{
  "num_hidden_layers": 12,
  "hidden_size": 256,
  "n_experts": 32,
  "experts_per_token": 2,
  "d_expert": 352,
  "d_shared_expert": 0,
  "hidden_act": "squared_relu",
  "moe_layers": [2, 3, 4, 5, 6, 7, 8, 9, 10, 11],
  "router_score": "softmax",
  "normalize_top_k": true,
  "routed_scale": 1.41,
  "balance_loss": 0.0169,
  "balance_bias": false,
  "router_cosine_scale": 20.0,
  "router_bias": true,
  "init_std_router": 0.0193,
  "lr_router": 0.00185,
  "vocab_size": 2048,
  "norm": "rmsnorm",
  "norm_eps": 1e-05,
  "tie_word_embeddings": "early",
  "optimizer": "soap_variant",
  "learning_rate": 0.00542,
  "beta1": 0.95,
  "beta2": 0.98,
  "batch_tokens": 131072,
  "max_seq_len": 2048,
  "train_tokens": 589400000,
  "max_steps": 4497,
  "dataset": "wikipedia_en"
}
Below are experts of layer 9 (counted from 0) of a mixture-of-experts language model. Rows are named router (the router's row for the expert), up (a neuron's input weights, with its number), down (a neuron's output weights, with its number) and show model dimensions 128-255. Each number is 500 + 40 x the weight over its row's rms, rounded and kept within 0 to 999. Numbers have three digits each.
After each expert's rows: "mostly gets" lists some tokens that are sent to it at least half of the time. This comes from a sample of Wikipedia text that the model never trained on.

# expert 28
router:485520513489501482503606479500547522428422460478498443477499553501511449502502487478495510509470447497612583501519509520487504484467466447482559501434543480494536512527512496473516530465505486536449413534490491565477519461566566544490517526497498497514449579509503506436512512442459547491542440519468521458573430556424484534487525516448556460473517535449470444534525500484564483447506
up0:475523461462516537455518430520473473569527476495498466478499477509430526521539541483534410525503441432588452463517492464490500537482508472473503471564491540557452530494492482504569482539486544518474542497511498551496526493479520535440458528504455533530451473503519473495460546522520434502498497496533571510507382542508508525503528538509452465495525498479487509553472495496448479605475
down0:478557515511515457521524527499487552525508439476455437477426453490550484505493488473551408520494449450450621549513451461430552481557529542504538473535451465449411498466489443489514481510529538484439452505461498528527497529506593491493476518474510516504514568458571554477502499464582502464508498494543432526479490449511539431482438542526451490554506511409460493472515477506452558425461
up1:562524552534563555462514513479461430528504514521396530472488522535486532527553568439528446406472547499612430531454520462496475406477523531477509492487561529435429498478497499512489541473489535473523513537537497557461528514486596373475469410510493512496490523455423527472520465467530480485465432533480508505426525484533488472515517538517493460571454478482455501489505505496439505493485
down1:564470527452460465475490491476503520451456574547491527498476500563574518449496496532450509359455444513473501525459507486436434498508509539517489474498562501416455516506438459585553457495523457450578569460537445464510506463549523456527506496567531498522510493403480564486453545560556495523450506561502492517537478455429510444443483486494538462533539507548547476434476518525484458492421
mostly gets: " Man", " American", " appear", " Act", " event", " N"

# expert 18
router:523508455478533485503488603587433507430460561503566503528524511436461501564537491517490545397470505495527481465453517525523486496491500546496462442548460521459540532494528469528463492455481563437459483564489479495448464474493524508500524612485508469466531539453542481514476443487497518478466468513547499520523526565534512473400464505473519504520488493577514433466539473540478533449470
up0:490522477444588532523486455513413501541520444520491428453436479508455545501494537519518459533473455449561518477567518507415531502506519489500458489553501510523524508526514541478579533523485550542477572485551464534498516496453536509466489512506473555491503558486537545492538531526529487543446427452541524470483428505465565520510553508457451470498621561507441480573519492499484444500512
down0:501572507487489486446484469462506583467518522504500466518483451499556536483476481405473445481458393477474602535575477484440576477561515527564485459529461556405448537548488524478518519498541507489484415465545426538501415504484578536492464506477587569477553579465537507524469511451601513504471505453537464476484489493494551453521497581496490441519505456469539489516508472436489574474430
up1:564520563516505579480515559469508443453464494531462552442492501532489510566483573474555563443500495549456444511485505431503529469515528575504508518508528495467426505547531579494434487421456514489507505578544546501442456523535571474430413467534513461488486520438453495505440518499524549492417489518586519495468495493504495474494492562492544512500524485487445542465479492492361513460507
down1:564459431481545577455532529480438502453494477513501516518530488470521500453535462472439547407499451511483466523442517494437402527482515455548514503412542468425432469490503508498510470463514507476542478491492549531523464452474529437512611526590519527557471455456484514438514545526574477564488483581528546475500475478469511531435517519500508486508529468515543502455519510509505493491430
mostly gets: " even", " year", " years", " short", " Mc", " week"

# expert 3
router:461527441475578476444481427480468496475476449512501521512473509532467537526496486486471557415488446510445471560494503489511556461519485545430514546541545507511473435493412544517523501551444518458447515458516513417513548508446574448496512454560447559489515549458478541500533478536523487498487559499557462567511500533569556495557479643492534551504437463521485479559479438421557508498554
up0:475553417462501580508466439512522482535485541503475439479466493571477538425526514531500479505538418480517529512566473543485491558503503514433467462558511514533452488478459497539539528544532557495460560488528531516511462484455474524516472536538467533492514511512507433526511487516588447498505455521586517523514465517480475571485477511555432494570569525489473526512519475469501473513516
down0:497546464541471508568504473518509543441470425549519424458461436499554443494474518446482393525495411477512594520544495483486533483552493476545472472541417574493537501510493516508476506502508479432440514531475425500468502503541571558500468517512480564496515540500545521437505490434548430555489463491516484479487519522565493455544485519481445448548454555415489455495474496565475553451502
up1:596485568524579487478540519468533427456551539504476576480539538535499522485478545486569544477539480616552486532447537421460544462488516518431503459463525530493512471452535532470440498484499432512480567489509497519490544551530520460493471450475515462493461554435435508485451466457535452520457500509555516513444530539477538564493598544508471497489499461470401501475511471475428494528483
down1:572459474540509541475557496468471460409389483495556483482472476498528487483527479451554527487539420563552420462453505516418461501490505527550460517486468438453427507489464459507542516473544505547581503479551475457509501438553516439462505499553475484513514466452482497418497544568539445511474477550467451501517472549484498476409502484488475510524578480508568542455458457521555475531438
mostly gets: " \"", "^{", "′", " −", "After", "“"

# expert 14
router:580538485541551543532445557477544526557425521530460479470507496575506525522487461529507494532500478502488524490483469420495462457454432551441449529431553396514560457440435521487458455446512464486453513498456469551488534446505535385507498528558501555471474548493514520486474508536499481534540410521505555564468546524531491492488421538490418491486444503387464476498474484484430512521459
up0:519565447467545542477522439549472494549490506473501491448496499522436515497539506518477451484537422427526503489544505475468556523501580505507432480491535563506439587478472499509570554503504556442442579440520516586481476456501462558465450505522442499504529499505509482498503523561503432515493430521544540483461422546509508558477476475497458486540562506463419498520480490500479493565475
down0:485572510531461455544496466478506531511501475501525428540489408511589482450492484453509412447443450479487624551553455460466549498585509515531464479564483557422482566504467468503489503538499455479455457516514493556490477496505589553543430497422499567511520646500537526524493508471569552494526452466564488530507534449465520462540551469468492491582492530467512505484472501557496523462481
up1:543517585547523596504502535445527493528513548500450576480496565496508559553537538440563487452497487537478505514451490457516523453536500542472536504512562534479430491490505531523497480490477486464532539514545465519433470489466626475498475462539544495479480556474420515506479468494488473484472463528494510493421463476566494474515524507464500471553472514456425526516484513454428477505492
down1:536477524503552478507499523525495542470439499491552533529510533470555513460532484495454492431480488567520502526485552555421353472495484490552501533447553506483460492531415473564493462489535516471636520547551508425516524463509557544493501485566502530442485482451522524412408504505553529472475454512521517499511411509499476508404519570537483512463593542522529513491527537501500453507502
mostly gets: "rop", "ov", " control", "row", "ig", "bit"

# expert 12
router:454494541468466535508482557518501471549478568499425495449452513461585493479486518538532524557567495508486495479556564494508511538519502470516496483565543525469493567457474512483468502537492549552542509486493499385493488525509513544608540581526530555521522514543504456496483449424522478521413585510419520478459507576496567473520543464536475491474494483547503539590485530455528512506547
up0:416550513446529568471486463570494411583563492539465454468409526503475520511497571459515443517506440492521531500581484526469507500490559468480478474555530520549481433523476489489568505505514514507486555461502552536505563423532497580469446568497438489517527480553521467521453528513486499501513517489532517491503398497464505557490537484517427463497539522499443492488454511482523467563490
down0:520517509589514524516518432492511536505495475503449436469445421520564491489491460450488432502482436470511549515600504512435532474557514542534516496522537556478442548497496462493525499552510520516476490485499463505514422495480510496497480500486463546560462560458565532484518499547496439539557426519515464421508522461498499511518452495466475489530506514468492425469535486542442557429439
up1:548499518580511536549558550454519420473487487493439538438477480514488546510539538433593528467520471593534492497460490458534489458489546605478438497541500559537503503478483522529516538489471451459615530547544523522438504528480571472509497410462479444515483548430453487460483477464526427529479528559585479516441499460566522536498537515461479486496484543482448521467497452510466517510496
down1:574500515533489474454478496423457575485468470471541528572506541502576502431541500494478488439546466550501480493541557505506474571519442574501558554433540507511414443516459481554493440410513514497503518484524491501561584525510579503500511494548570524502512470417455534459467525488541503476494521522492549478554444455462482516436493455532487518586539533431528466406509534451480491489440
mostly gets: " ==", " more", " pre", ").", "year", " inter"

# expert 7
router:479553486532552461556495481452441479452529508536519445466524578541496452528484476455470545494478550483453460454441511488539506513553444445560457497468518502511558549493474473436459447514541505454477482520470497470476505568528462556464513556424430501509471504499529502521464557554516511456512495533520502523483510459563498517544505525541529493521577507551574497528506437458476526572517
up0:506472485457499503499503453479521486519576496496538496456479498501436554517558514505519502498528417490527471487542507461482526518503502455491465460542514538516481496505492498530595487500550446535501588440513491480513479452514484555530531604500402491524530486485468497532458527487483515545524509439470507521557423520483504501489483487494484482553568493494416448532485497485510472524490
down0:476541525503541469581542477442526539521478469517436471513471429617517529472474477507510467442532411457484553531555467462504503466598492552552472523598425494456468550531500504491488448548515425544497507444549476532488495449519587535503464521549521523490514531495481523530509521448539498490493536402506533491528510483438520499508466497503488494538505480455481517449476513510456498447409
up1:573466552505537554501525488446500449441492486525445575464444518504558560562505575457564514428545487576549454464405455491436590479447497571482510503540498504512473467469498519481496503571431491502561491557517479518480507487515567400482485433572523518490506561498431453527480539508553477511426486510490528513469537506494462538520538542540438478505455510509415470477493488534401494445539
down1:526459577485506447473547508502498537456428502508564452514512524550559445422558501529449530468490488534508492546519577486478469574474422534481530484469473470470483456552454447584528499448539529566535489549512495438557464483523496494476513543560563509480495505414467495476473547586561536554450511558487481523490503512396516508443525489525507532529507510465527493481475525545437483507485
mostly gets: " (", " before", " under", "(", " until", " by"

# expert 10
router:429525486509551531455458507481498482510516555515486526517552509523478460520474520516449574356538493520460512557499515488510578445559549498475471569437470500470573482513477556566515560499526477465433507528526511504488503531476479478511521546491495458537448499511505568524459480477460513501517538513443498536531476561536537455537567356443480472542525537547558548573579561494433457542523
up0:474554487502458576477464449529505462545579554497471491461425507486412523535448543462547497495500436430506491497524486510467493485451521514454477442524487534542481473517503489513532486567504520459520523469553540550488456457552481500491487586488483480471437518618530492516512493539604524491523456560505493529554439563478498544542482481470423487504526497452435477556523501441398475541516
down0:466553510497498501484492467457528561534584493466509456476491423486575479468412471419454438462462448447494581595565466500558505456608546464490552479578489520440461518478535441461502481542509510514497500466505469531501478518511597534463431543481461515515499525566529500523507466520512500491522507421538463485515433475592534518507452509548460434578525475469480525484564472579428484509520
up1:594570518487498574465523535453495514482494563546423542487511527505490515563527578458513538447448438529525476525459526445506515433486553541486494456497527508477496507459512494481498558432463446517481523555492573514460467503525536503467426394541549458495521522461386533474493487437519514514489446590503530506432479492513469489474493508451519470476471519452438495472465492476394496502487
down1:520515480479462472448514521494494512442458463486589521506505541500533565469476492561463545466465521554589443465459531510411476491455444503507503530479527483473435516556486487492565446490548509533601555556493534420546504432512520504540506554502513518459518443507487567446485463559608522514561499524478515552488517454481453446418475475585475504517564564509508460432492501551470538448482
mostly gets: " John", " William", " James", " David", " Jack", " Robert"

# expert 4
router:475552505510530480483501485423560513470498512543501494489456559483523538463492485506477469446528480482527516522511447484562526454507398447537465465571527532550547589451455448469427445543517527433504440418554455482457510548554426445523492464484499514489506423537469533473493576502504532546430532559516486414562499424539493446415478496528486482512545526460527433547515496431477537442505
up0:519510397474535516503520477521512493536467545529534515497458556531471503512558475484459480476536435465529538460534475476482512463452523462503381486507490535551479504442506556487529520546535532533482627516513495508475526463518486520478516499459476484526481485483464484518506508535516459500578455462563479494554430524480494567472450466535438471539569561459411498523467490468511471638519
down0:461508528577507541461523481534464540509542446501433464466498412500526599446474465482529442418475477471481597507484459534493570489571507511495525489599418539470477535485484471428511495537531441484491518477577452544471490508511582520537441524492574527538538501442531472499506534588546516502515497495512496456476432526506516504536498495513519462552530569421516455471491492509508466448466
up1:564541520500548514476530503434493395467503518529428545511497529491526529525493592465516495461511432519490540550537484484441524491492527528490459489524506486484484466498497490495454490458455520540535498522554544492412445514523548432451441420480458470497420498483435411463464520439556448516475456501544510471485541488541494538495555489497514518511451489442441497410445537454366520534481
down1:537431475513516511446511494467484474486524505508569471562553508485537497483496456490454482421465435537496513521508492474363397512455449493478531495481443544477448530506516405533545516534509512599579532564496564470517498441530503552488545532561548524505472474456491545454466530539488527474417544544550509509495524455428498507484544459506509504510587476459515544460536498516491464495493
mostly gets: " with", " at", " from", " into", " between", " during"

# expert 11
router:489516512480459485538440423524502490474518443500501477540505512501507522504495496488446485554455461538536429537485495451434460577492428546510507488650550505485467502499549509502440547473472435529429492463546462535523572520493503511457482514456534482500497515513539433471503504454489521501504513496617555550480478550470544503486415525505555497519485547515480578491546570590433511445499
up0:543553450447512572471561470525490463562527494447560493482438502530539550514506571468474490517492404449561494500568476509502528481473489436455486432557515546518512481503471534474581544517547471531491576498557499522462487444505494492431507509479459521535506548521492541437463542536519487503488456486549475508469442542505505604493497499489461528541556533512464465552486462510570514548457
down0:527526491547502442507473475515520490478486500568436449448460427446562483443482460447538433551487478476547602590575483473528495519582539519519490468505474486500479533494456477494515535486499447460461506491510463488473476468578535549526452445435542506498535568450522487548515496443574537534503502506538484456479451505538522425536456544488473455532558548503503540478452498502510500383479
up1:564533586510481500478505482485456490507544540514457575404448514525532514544518511478528506418510472579577467485471487485522499486399585494509506482515528520468489442462523534516516522457430476481541515556499494527473485549470504469446428396526537527549532563449399501492441499433497527536496417578562485452424474534494435525539524504494525470507490528475424491454457424452423502457486
down1:575444528526499491480507516507480506437502505503581480630424530455578526482510480533510542411521476562530488501505519531429427491518500590517571528455529562501377530515469442540498454469552503552550540514522463450556507466506506476535526521557527485510511509417466503417435523524535503499445492560513490523521458507443495518433487545527498479515555508510526408408499501544472493540532
mostly gets: " f", " Mi", " F", " Bu", " some", " re"

# expert 0
router:649501475481480547535465477439503491498450543497472569499483621503499448471462508498483531531502511479437488495518431518574507498455526512530449476616507521513532515442470477503492456444515572545550476469515403488482520580536514497512555574511523475478500520492487528530428518466526604502492513488533458484466503437511498454492404432486508514528436475472466552511498482522502468499520
up0:454487413453509492436501463486418510498556530492545455517454477547462496466509543448492475521468353473545524477527509566475481485478534521466445468543503526565461493464471445515559536578538486491552588476537495484499523476492452529467498535463433512493486480550566495480534522528470451500454457492538479464508365495546514498455462513526447443517533505487416490490503476501526500564568
down0:441554528512427469524494518490488543443504472492487395471445449556516541499479501448526454494494431501534558527557434460519528535593531506519481434465485567494463527473446498474475529533500521535445514503555489553506475504521600537499465566557513605498518586488527509496476537489520537518544540503561496497466506518533462472570509510453470474505479533537468528513459529490499573425414
up1:592436528498523533489526543410545459508523522504470600476478559517488496524526533483598496493503510513553466498533527478518545473465534558448443504532484510516477463451502531495487512478438500502505487545496546467469492523509552498424428426523503443473503507481436474515462449477518525498463519521533493518439501518514467476472563508521467479500479499592445541526409487510437511506534
down1:589447554530482451471508457455469503474495545468532492557467560500601525485522448514433469367529437504462460504500560460462418528512512532427500475445497521489403559460461410552459466526477558567520544531482484437543552449498440490462554552569550535533500506379492533447515518523551505486465557558507589521503458552470503518458529485528476573564573454496515470511525495507469450582459
mostly gets: "),", " in", " because", ")", " =", " located"

# expert 22
router:497500493471492472519470467552479478489508567518505465451528464385517476540514538448500441571530479510509498458488482501560548474485540535455460509524532469461490559515507502523480522495527437530546455534508471505476488476506504517489519519551506548459574527453494535508484421506457508449430439509489569579443440510578481533403543499521406542539499512504547496502474489542427503521452
up0:503562471514541547479506471502483493527505492516504434468467522488526527526482561464475445490463429469538515486553462481481501463539570445468532423552534538504461477491498457490561465471488498497480532489504532516503531398468548583456503560522486497493548523492509462515471523520531460518484485493536524518516386523521448556493492508481489501560565550476426475533462519455489521540480
down0:507529501565484490582559505507558569495485474480432431496448439490527536461469487512474441479447445484521557535608455476493551475577542540535500510559463547473473562479424493458494487590555452517439508527536466465500477499506547510510426528465529516523502562458551492489495507520572512481511472516507471495528520484459524483509537497493448437540558470469465452470461487529514557492528
up1:595472531500503567468516466443506518468506527535398574448485573473530528531547542479551492441484500568492541509510521419516570462534541520488479549488502477487459466527523532484507545515488509480550528544515512538427519538476555496445464486495536531488486491483463513516501461502509477499440454552538567488403437511522521523431506513514500494550477520535491484480466436413408458475485
down1:567450538483455513446485491496471474433461454510578482531472594468540534489515481555460547422481430563529472471547507558426406431490472466570586485439521508435450497502475510510523441471520481532572528542485478476523502498529555497499505542559508543534513487439463573464445530547549521457512554568518520520559518458461440505475530519556501546519581519474538499433485479514508436522457
mostly gets: " m", " part", " count", " high", " High", "emb"

# expert 1
router:470541503479483550529480464507480508490520461519448450549460481509496484473468515473583550393534546511449485502560504493512467511538517539513408516435478535483510481460533476468483492509524504491521524511515550512538398468499540413494496553482459489497460549524458488503486448478469450494492492448539478523528464583500530517528510469565491511446473419518469527491489487502560444501441
up0:445587483468459551450489496519517494562536526438502478398455506523556524490503507485520495480527466452587514535562450507452501566470552513475448465572561567490470518545455517456563486506533549492450559527549477493519526428528465596466464516493452518536502498548531482502463535548545547542508464470491519494524507526447475557539519499500484440546514520456474521547462545458460482537514
down0:499566495544487503538464483539526534576486472469479450500524397526514522440429470434491381410471467492482553546525542455430520506546530510563504482519447558503481473493405498484523466548560493455460522488553428458478422491470560583584494566442485512534486553494530490461481524540592507531492461505486476468460499530508500518500492509483488522538487526495477467470534518559462528435501
up1:557546476539554615464515468474473484497517457480396526419508509506543464536467563491539511430513510500525539430516544497560547515553539508502493513512511481455487464487494549525531549504439443479550533531563463519463480483458526481459527436425500487460490511489459521536533552502511444576509477491530487511378519508531501481465547525503509458436496514539437512504420452507450493488497
down1:526448488506539486440514564464443528466474453464579512543436527486571533473576490522441469421512461557553487473519558559424403460468484502544569531495512511437427539533423500565503521456519506522612518500496496418515516428511507513463533527556495526434521503478470489469402524494510491494471536566521502496520456394511487466446481548503520510561585509492459486455468570531496521597433
mostly gets: " but", " and", ",", "ñ", "),", " Martin"

# expert 21
router:497513521564468522504481503452500507500537481533490588502494471452529527439469542532498449565479541505430453496539474580542500588452536503526503486556510500469545515531524494507461427640462505548544489517472465464514514516446578560480501533519469523543450453492501460500476517551484451487521413469504555544462507495548467473448580529508489442479491461541448549518486455569545471535485
up0:480528436503498560470523475526488432501498440462528484493443501470468510495518533451499484502537423495525482502544489509509504496500531439482522411534529520478472460520450506500552434540571491514475571494539418509443446494482469529495505550431455541527515506477518484477532526540522403541533508462530498488527416517485540539532513521551407452520578490459459495486473522472473508574525
down0:486479485510476455496498482465549483501519432471478442452475425515527549414447442463531481487544397464550566514524469447472542506555535597533508452515480483496480482492424502447515515528541484536411476593478489491484416443515547556496497517509570535550514560506481498535483498483527469502538514476577562422519481551483512423533468485476486477531527519408491476540560541533527549477494
up1:567515575480554531438498552420524446497507482521486564424495538522493461553521555461506535500462497544535488444471534477483504505462513495530499499464514487408508483550545519532504526468494540511594574529536448510467457488512539456476522409481477473431513519478392468483482505489476488529454511500537529506469536509520438592515545514469489457459508486469488527475394484490394487457398
down1:611463489515520490455500546493457502475467484468530508531504548449559496474575464515424478421533474552482467515469507512455481530521476515521475524449484530433426553481450478548493469438553513472599566559509488516553512424573483521498526515584541489502504476504425553460525540489516482523460541516512505556536511570415466528441516485536492480599552522514522456450499455531556451562474
mostly gets: " same", " young", "The", " this", " other", " various"

# expert 26
router:544518498528424561461543499560511525533530495466479445452569594499521491524469524465490541494445480431520497506502512495491547499474479513492549502527479462463475491536514502504507610543476480500436562521470509446495469502459537519483446505475555459480494506519499393475518462481514453494484497402475453500470509556460469544495534609562538537493470518490555513507475449487559523509492
up0:513506451427507487465531473543464445517445464411495479491447480498462542514475499489493494517555414442566499442552538520516520442473531450399509469531499507506525494481516471460521460541553512495461533505489507471416537406507427569466465492535466480486467483517554487511446501535559527541491455479609508550483447540538445546461548458446446424569549473517462474505509541499536474529506
down0:484573516555485510508514515477554512517439511474512419476530426514529563462537534474483417527508390405552578544545514503529494515594545519546488488560521474497463471483488412479507516520517415543471462533509453535500515480472595536512433477495487472538495634517502488509466478515548517488517523503490519487521559481542466444487426505466490495527509563522480448519433496535421521467448
up1:562503574519540510473568501463575498482533553486442557496547526466535563467513545434530490453514485525507483502499441440495596456498527564441508467450510508433458496519480548543532507504524475502576550556549511515498492491556540499524469441497491469513484545425488477483487533430500405487510522564530566499471472541522497531482573557469458481480492475486421499452433480497461525481497
down1:539439520530527480472513537488491493452515523543561513556408533497561488458531459529444468432481426588468494462483567542451424454486472520541518447457479529517383538469468427560520463488496520565546512506484536463456500477521491542556557499551516504489471526463452462422479487589567578492521525588524495527456563465443435475419473511504525466579595520519528446426493506488462462552472
mostly gets: " He", " So", " Ad", " sub", " A", " so"

# expert 16
router:520456518460552519487574517549494481512521502546484507581517440537486471546502507520527487450559515536451494434480570483509516453538478531481573490531453505527510371472456513497524544518488428499466479465510519501479463471480530370467473509504503494442516577506488476484516486503497504528547437518505470468526546480491453518532575554477489517490506466530446533521479511499524574518546
up0:459533478525524531446567455508503423522545511437485436502440474543468520497494523531582498504501426434481503491498480471531520474517536433467463482526536543508487532509499514485562531529522554503509540467569499594512473426487434581478472511503428443499440556509500479492491519554486453512515450438497499470530418498545523522524526488507432484516471495500461534483441528510492537581492
down0:488587503508451495548530473493512528513498459505523434467425454493530492479461455533512453451475458498511581560622457472495558503599486527515480495548459491498436465491515562548490505525550417496431462529489440497556466508589573587515437536473549560540463526477544499502460497492579465493502491529512530474477509473471506488523490493489534501574500512474493495476497512487479538449464
up1:550527555566507573446505521464526478507462519523499583477493509510572488543541574463575495427489534574515528495475529431496484476455554548462504443504470480523486476485467536512459528472408443501502497523546503508425525546493536415459491426441474493514496528470414502502422462513530512520469476431544549521432559511536515505475539515531498505480498497469442544528510502482432501511571
down1:523445499489491501464499479518468546453485481492538506553460556473597506443545468485443456413537401574546461474504578498391394517473512519488552496515492505481460545557469434605568502406513475534570523557524511473521468486516553475496512524542507483501556519496452585407407451557547568522416454566539455498512507476436490499469488532553465580517535495459526403494484492507530453492478
mostly gets: " Bro", " Bra", " Roman", " For", " free", " We"

# expert 30
router:526523518472465492498522524472530508489516530525469565546596463524476468475551508526506576463505510458498513483463494457442479469470429484556420494530515529416532495497446508461421544450491491493588460530467527499481505550452512450492464523497487482480468473510524491535523449509533487483489454466482519514473562475502452478424531637514474523504433498433471499451495500532536439499482
up0:442502518509480569496502483527478458523496506431456505456470536528455554571501530452515478501479426496520552458614504474471533444466513438474442422567512565502479482464536506465456496541549554442466567525481440483481498473512415549494461518524417470527524498535549494464478467549513486567498479504508457547543411515445465566480519526530452491549511511450450463568458505488542465511564
down0:452486480522493442508492474491457472495483432487523453520452426484512492502460506506504433505454456445507572555524470523444536475483557520536457388488506494453501486465455461539521453546564501465434510519531465587483538498504526573490464494542537561471508570504512535519487471467524582515463448532473450440467473457493571459465475479452467539519411503429556460494561436477525509454441
up1:562551620496569534515533533484518459524560507532404573450509523485541527539498534452565561463502478541511493515424455462495583485435557497466441494493551528468465506505515517492490576438429535503534528554534485530505459507523530433490403431535512505507470558469431460418434458436529517504507478536534495503412487514525494522510535518491513466489450550503403517504463460496419460487495
down1:591482504503554519467488529481480499474481517466536472515461551467511481459513487527446527401480458517479434504472586508503420567513429606465510528500468522467466590461439475532553438453469525496560532561537462473555517463501504508499556486483524518502495505446471582440495504600548580508463511592521462483504498488496454477446546493496442492536485529473544498474474501450526489522447
mostly gets: " di", " w", " ", " German", " what"

# expert 20
router:514465539484514499565463489561507525475505485510554448554519414496534473478475460483441513466483509587571555540524476511582415506480444453544513483552556511507558574527518502530493388533499477556639499517423502485498488521475492479464513508550502463516507535475500553489509473508461479474360482506465558458440535542535474490465576438494491526519484473426548535515475516463543537553471
up0:487534514439524532427492490557452460490577491482483469445418439520489486519519498452530441527490429466542497467527486529516490478455553467486441495539522532516488454534487519517586521484541530479463548473543508544478529465465493547445504503515409507526508495465509483472491497550515471498528395535525448481500447532485524564495457467507438467468555529530449477525504492498494498576493
down0:526562497579504470563482472450485541480545478498488438467474429540587521489445469454452456488476410446545528492563445459454508508542506569497537474495499586555436598489466453492497534553545484517448504449516526513482490463533547514440434501510541499534508588497527526504493547494600498482529459473526477409473532486469504452571473503437452446499507537485445482483462533539494591463472
up1:597524568549501544487556512511534409486509515501435518480488535523532524521525610477540532454477487559537481521501485450501586459473551494488479499437556518488454510475465564518527505455479494463576523548539493496401513470479524488503463454474499498489457520411450501467432449459457457463430504572541517558437483573538465529539551483459466449537459475475494534500442420488406492515466
down1:600457495507508512443515518508428493438442506501477489547473575535518524461487488483542553394492506531577473456495485520422436512536511511463506509487527534467398498509411461560558544472476500529583473568527522450494454498509525469542506509539562505496514476445494541442463555519561491511452542578448496505519540529430466458468478575496455586583592463472563458434522470534532487517447
mostly gets: " National", " national", " public", " Royal", " commun", " United"

# expert 27
router:598534475534451476455545459451509522540458519530531504525528463526441438446496516474462542505515566482475557410483483572451463518491466440514599520477466508513489425508513546497570518444488463526358541516458457546520423555510489497490534548552505516480471604495498560475498533526533524487495496531469540537576464456474480497515501462445465424498519573513537535579520475487525471551527
up0:458548439487543545549525431529451477521516489512547431418454497535472519533501476501465494481499463442528475527534516489427550496490526488477449442493555549515431488467511495473558471564563531483551568486519517529499530457508476600489487532460440544505488489463572487466506530565506474532520473483454450503481421497485516574468466497514388476459617486500414485508497535497498470583470
down0:441521513512507458546526514433443540512452463487479420428433468537547509483487433435533470488475465442540578500589448476466494444537535511556512493549440561484436562514468502511508472485527553516491527553529433501504481547518592512445469469540489521548517517505511540538523514496568498492511547472549507496492456456583515473590460514473435478583533504506515482425493465586430524514461
up1:568560534516508543509513535438492481491503497481413594438590520470505509546549545475551490461528557539540460508449471443472572486474546558470507470508535500484453521522469521525532537513412484507504550525524507465467490491513544382457491391443495524476490533518381485478457490463563472544445496525480478492433458507529460480484525503490530451524534524427419481504449464486440440477490
down1:542449488507513435441514513470491523481479525490559512514506486506583494450581438529481459401487498510527450479497494492472493505518475518515527489485535528507475518579511451506488456493476540501559514484509503505485488507466512524462516570579545453527480468496500547418425509603561520480474541556474513515548516488529491456453456542481513524524543491537531499483533538473488487447464
mostly gets: " film", " team", " album", " School", " group", " station"

# expert 23
router:516472461474461497582486509518468487502504476530454565480494453442474488518529521469526517491550471472464461487509432412482587523490465494504551493599535450448488460516496530454505531478533580430616518496508519505529499507486527476546508521447424540520501378467494460414548519522533494478470535508532527472525480493484460443587498586488574539529550505564525509468536477525496463504422
up0:469528436496535497468530535511504518557560493508487464468458520494486511554503491489512488495518371473570543457534429501469526560506531411437462457480514573557426432473472475542564508513517530465490559482480498526479514513415439535470469577549480519506603523507510484485522538501522481522544483533474506490483422528495459529493523484490445468561590542534471526500405491508545438554516
down0:516519498474470434505506459474453535525491492489422399447483436494534547468466459470454437545500450518533538486554440439501517429586497570525532526553488523503446492541531507575529517496522429453416512520447480524513401440558589544544424525451491535532538543469526480481550476504475484469459573485527462472505512478528492443536497503527471486539468568462482463417460523486510514528496
up1:571489580549542513520546533485510491502525515498424565431542529495573518488535558517567485420534457520556521494493454476511510463451502544495534504444541533543545505547507480560486494419542526508511538548493488530492468506532580473473444448534526495470491521477398475557495474534522495500491445480530566540522460452518472505547570557532553460500491481518424557432445473516401470485537
down1:532475522526504488472464484495434488444453535516560477496468487531523514513510465519439467439527440532507442491528555510422395524483534480512544501449481495439401483482462463507469459496501494596585487538482483481536518489499555474507479509545558522489521423429462448424438538563546522504485485600544527513556460495488491501465522519477473486539561496538497516417513535546519455495488
mostly gets: " T", " G", " W", " S", " J", "Ch"

# expert 9
router:417468446463549489381474520475497488487498537555548521507467540409497453469536444492532530517492536535566490499517536480523447497599462453461543446500536482496535547478499476454531567509520503523572510512410508470559582558481507585491438436500537506447491462488527522484503474479534507469520504466520476525518538495480459539468435532495467471530528508545474445499549509512511502537480
up0:518515423450495538473499452498482489534500462501492508457502524536451491498485476483498441508540449494551491489536513524435546497485567452432450502517535483531478475480494515499544469536557513487496556485515491521469554480504473539425477535427486521518481528472566491462493530516480483499506516503537412554490438529492546551491470518403440412500614539497452506630478532487472543537523
down0:512542524522469448539485481477453508504447453510545454428413421548573501471515488467545434512455415433513582514559480485477521512612490513486515435565495458485483564528472503459539515533485568536455504509589462516459458474502558521479405545473470563524554530473526447504537523492583496504499462494526481506542502501568540486562493531476499475567504487447434465510497535457461527451505
up1:511511570514503573492501542492532473472475488474431542529510527509507535498540554475538510396484471565498516530491467444484508457457536531479478535511550563488445509515530541535486495445453529509479519548576479515478490510567512542467473470482552546466457514492438510459471475515522492505489482516529510500483482487503512497524510470515477458513487479503417531536432506457440430483485
down1:557477503498531493498484554493450493479420456488536509592460559503578495441478459544489492395513444560507433475497523531492438499487509500474583506485544500487491491516481433507505468486592526494593542523475509484499481506498482531464517514516560517498525444442514518423499530511575480532448511563497528494531524442487492471430461552471510544552581499422529495410500538511505504465482
mostly gets: " first", " South", " second", " d", " south", " large"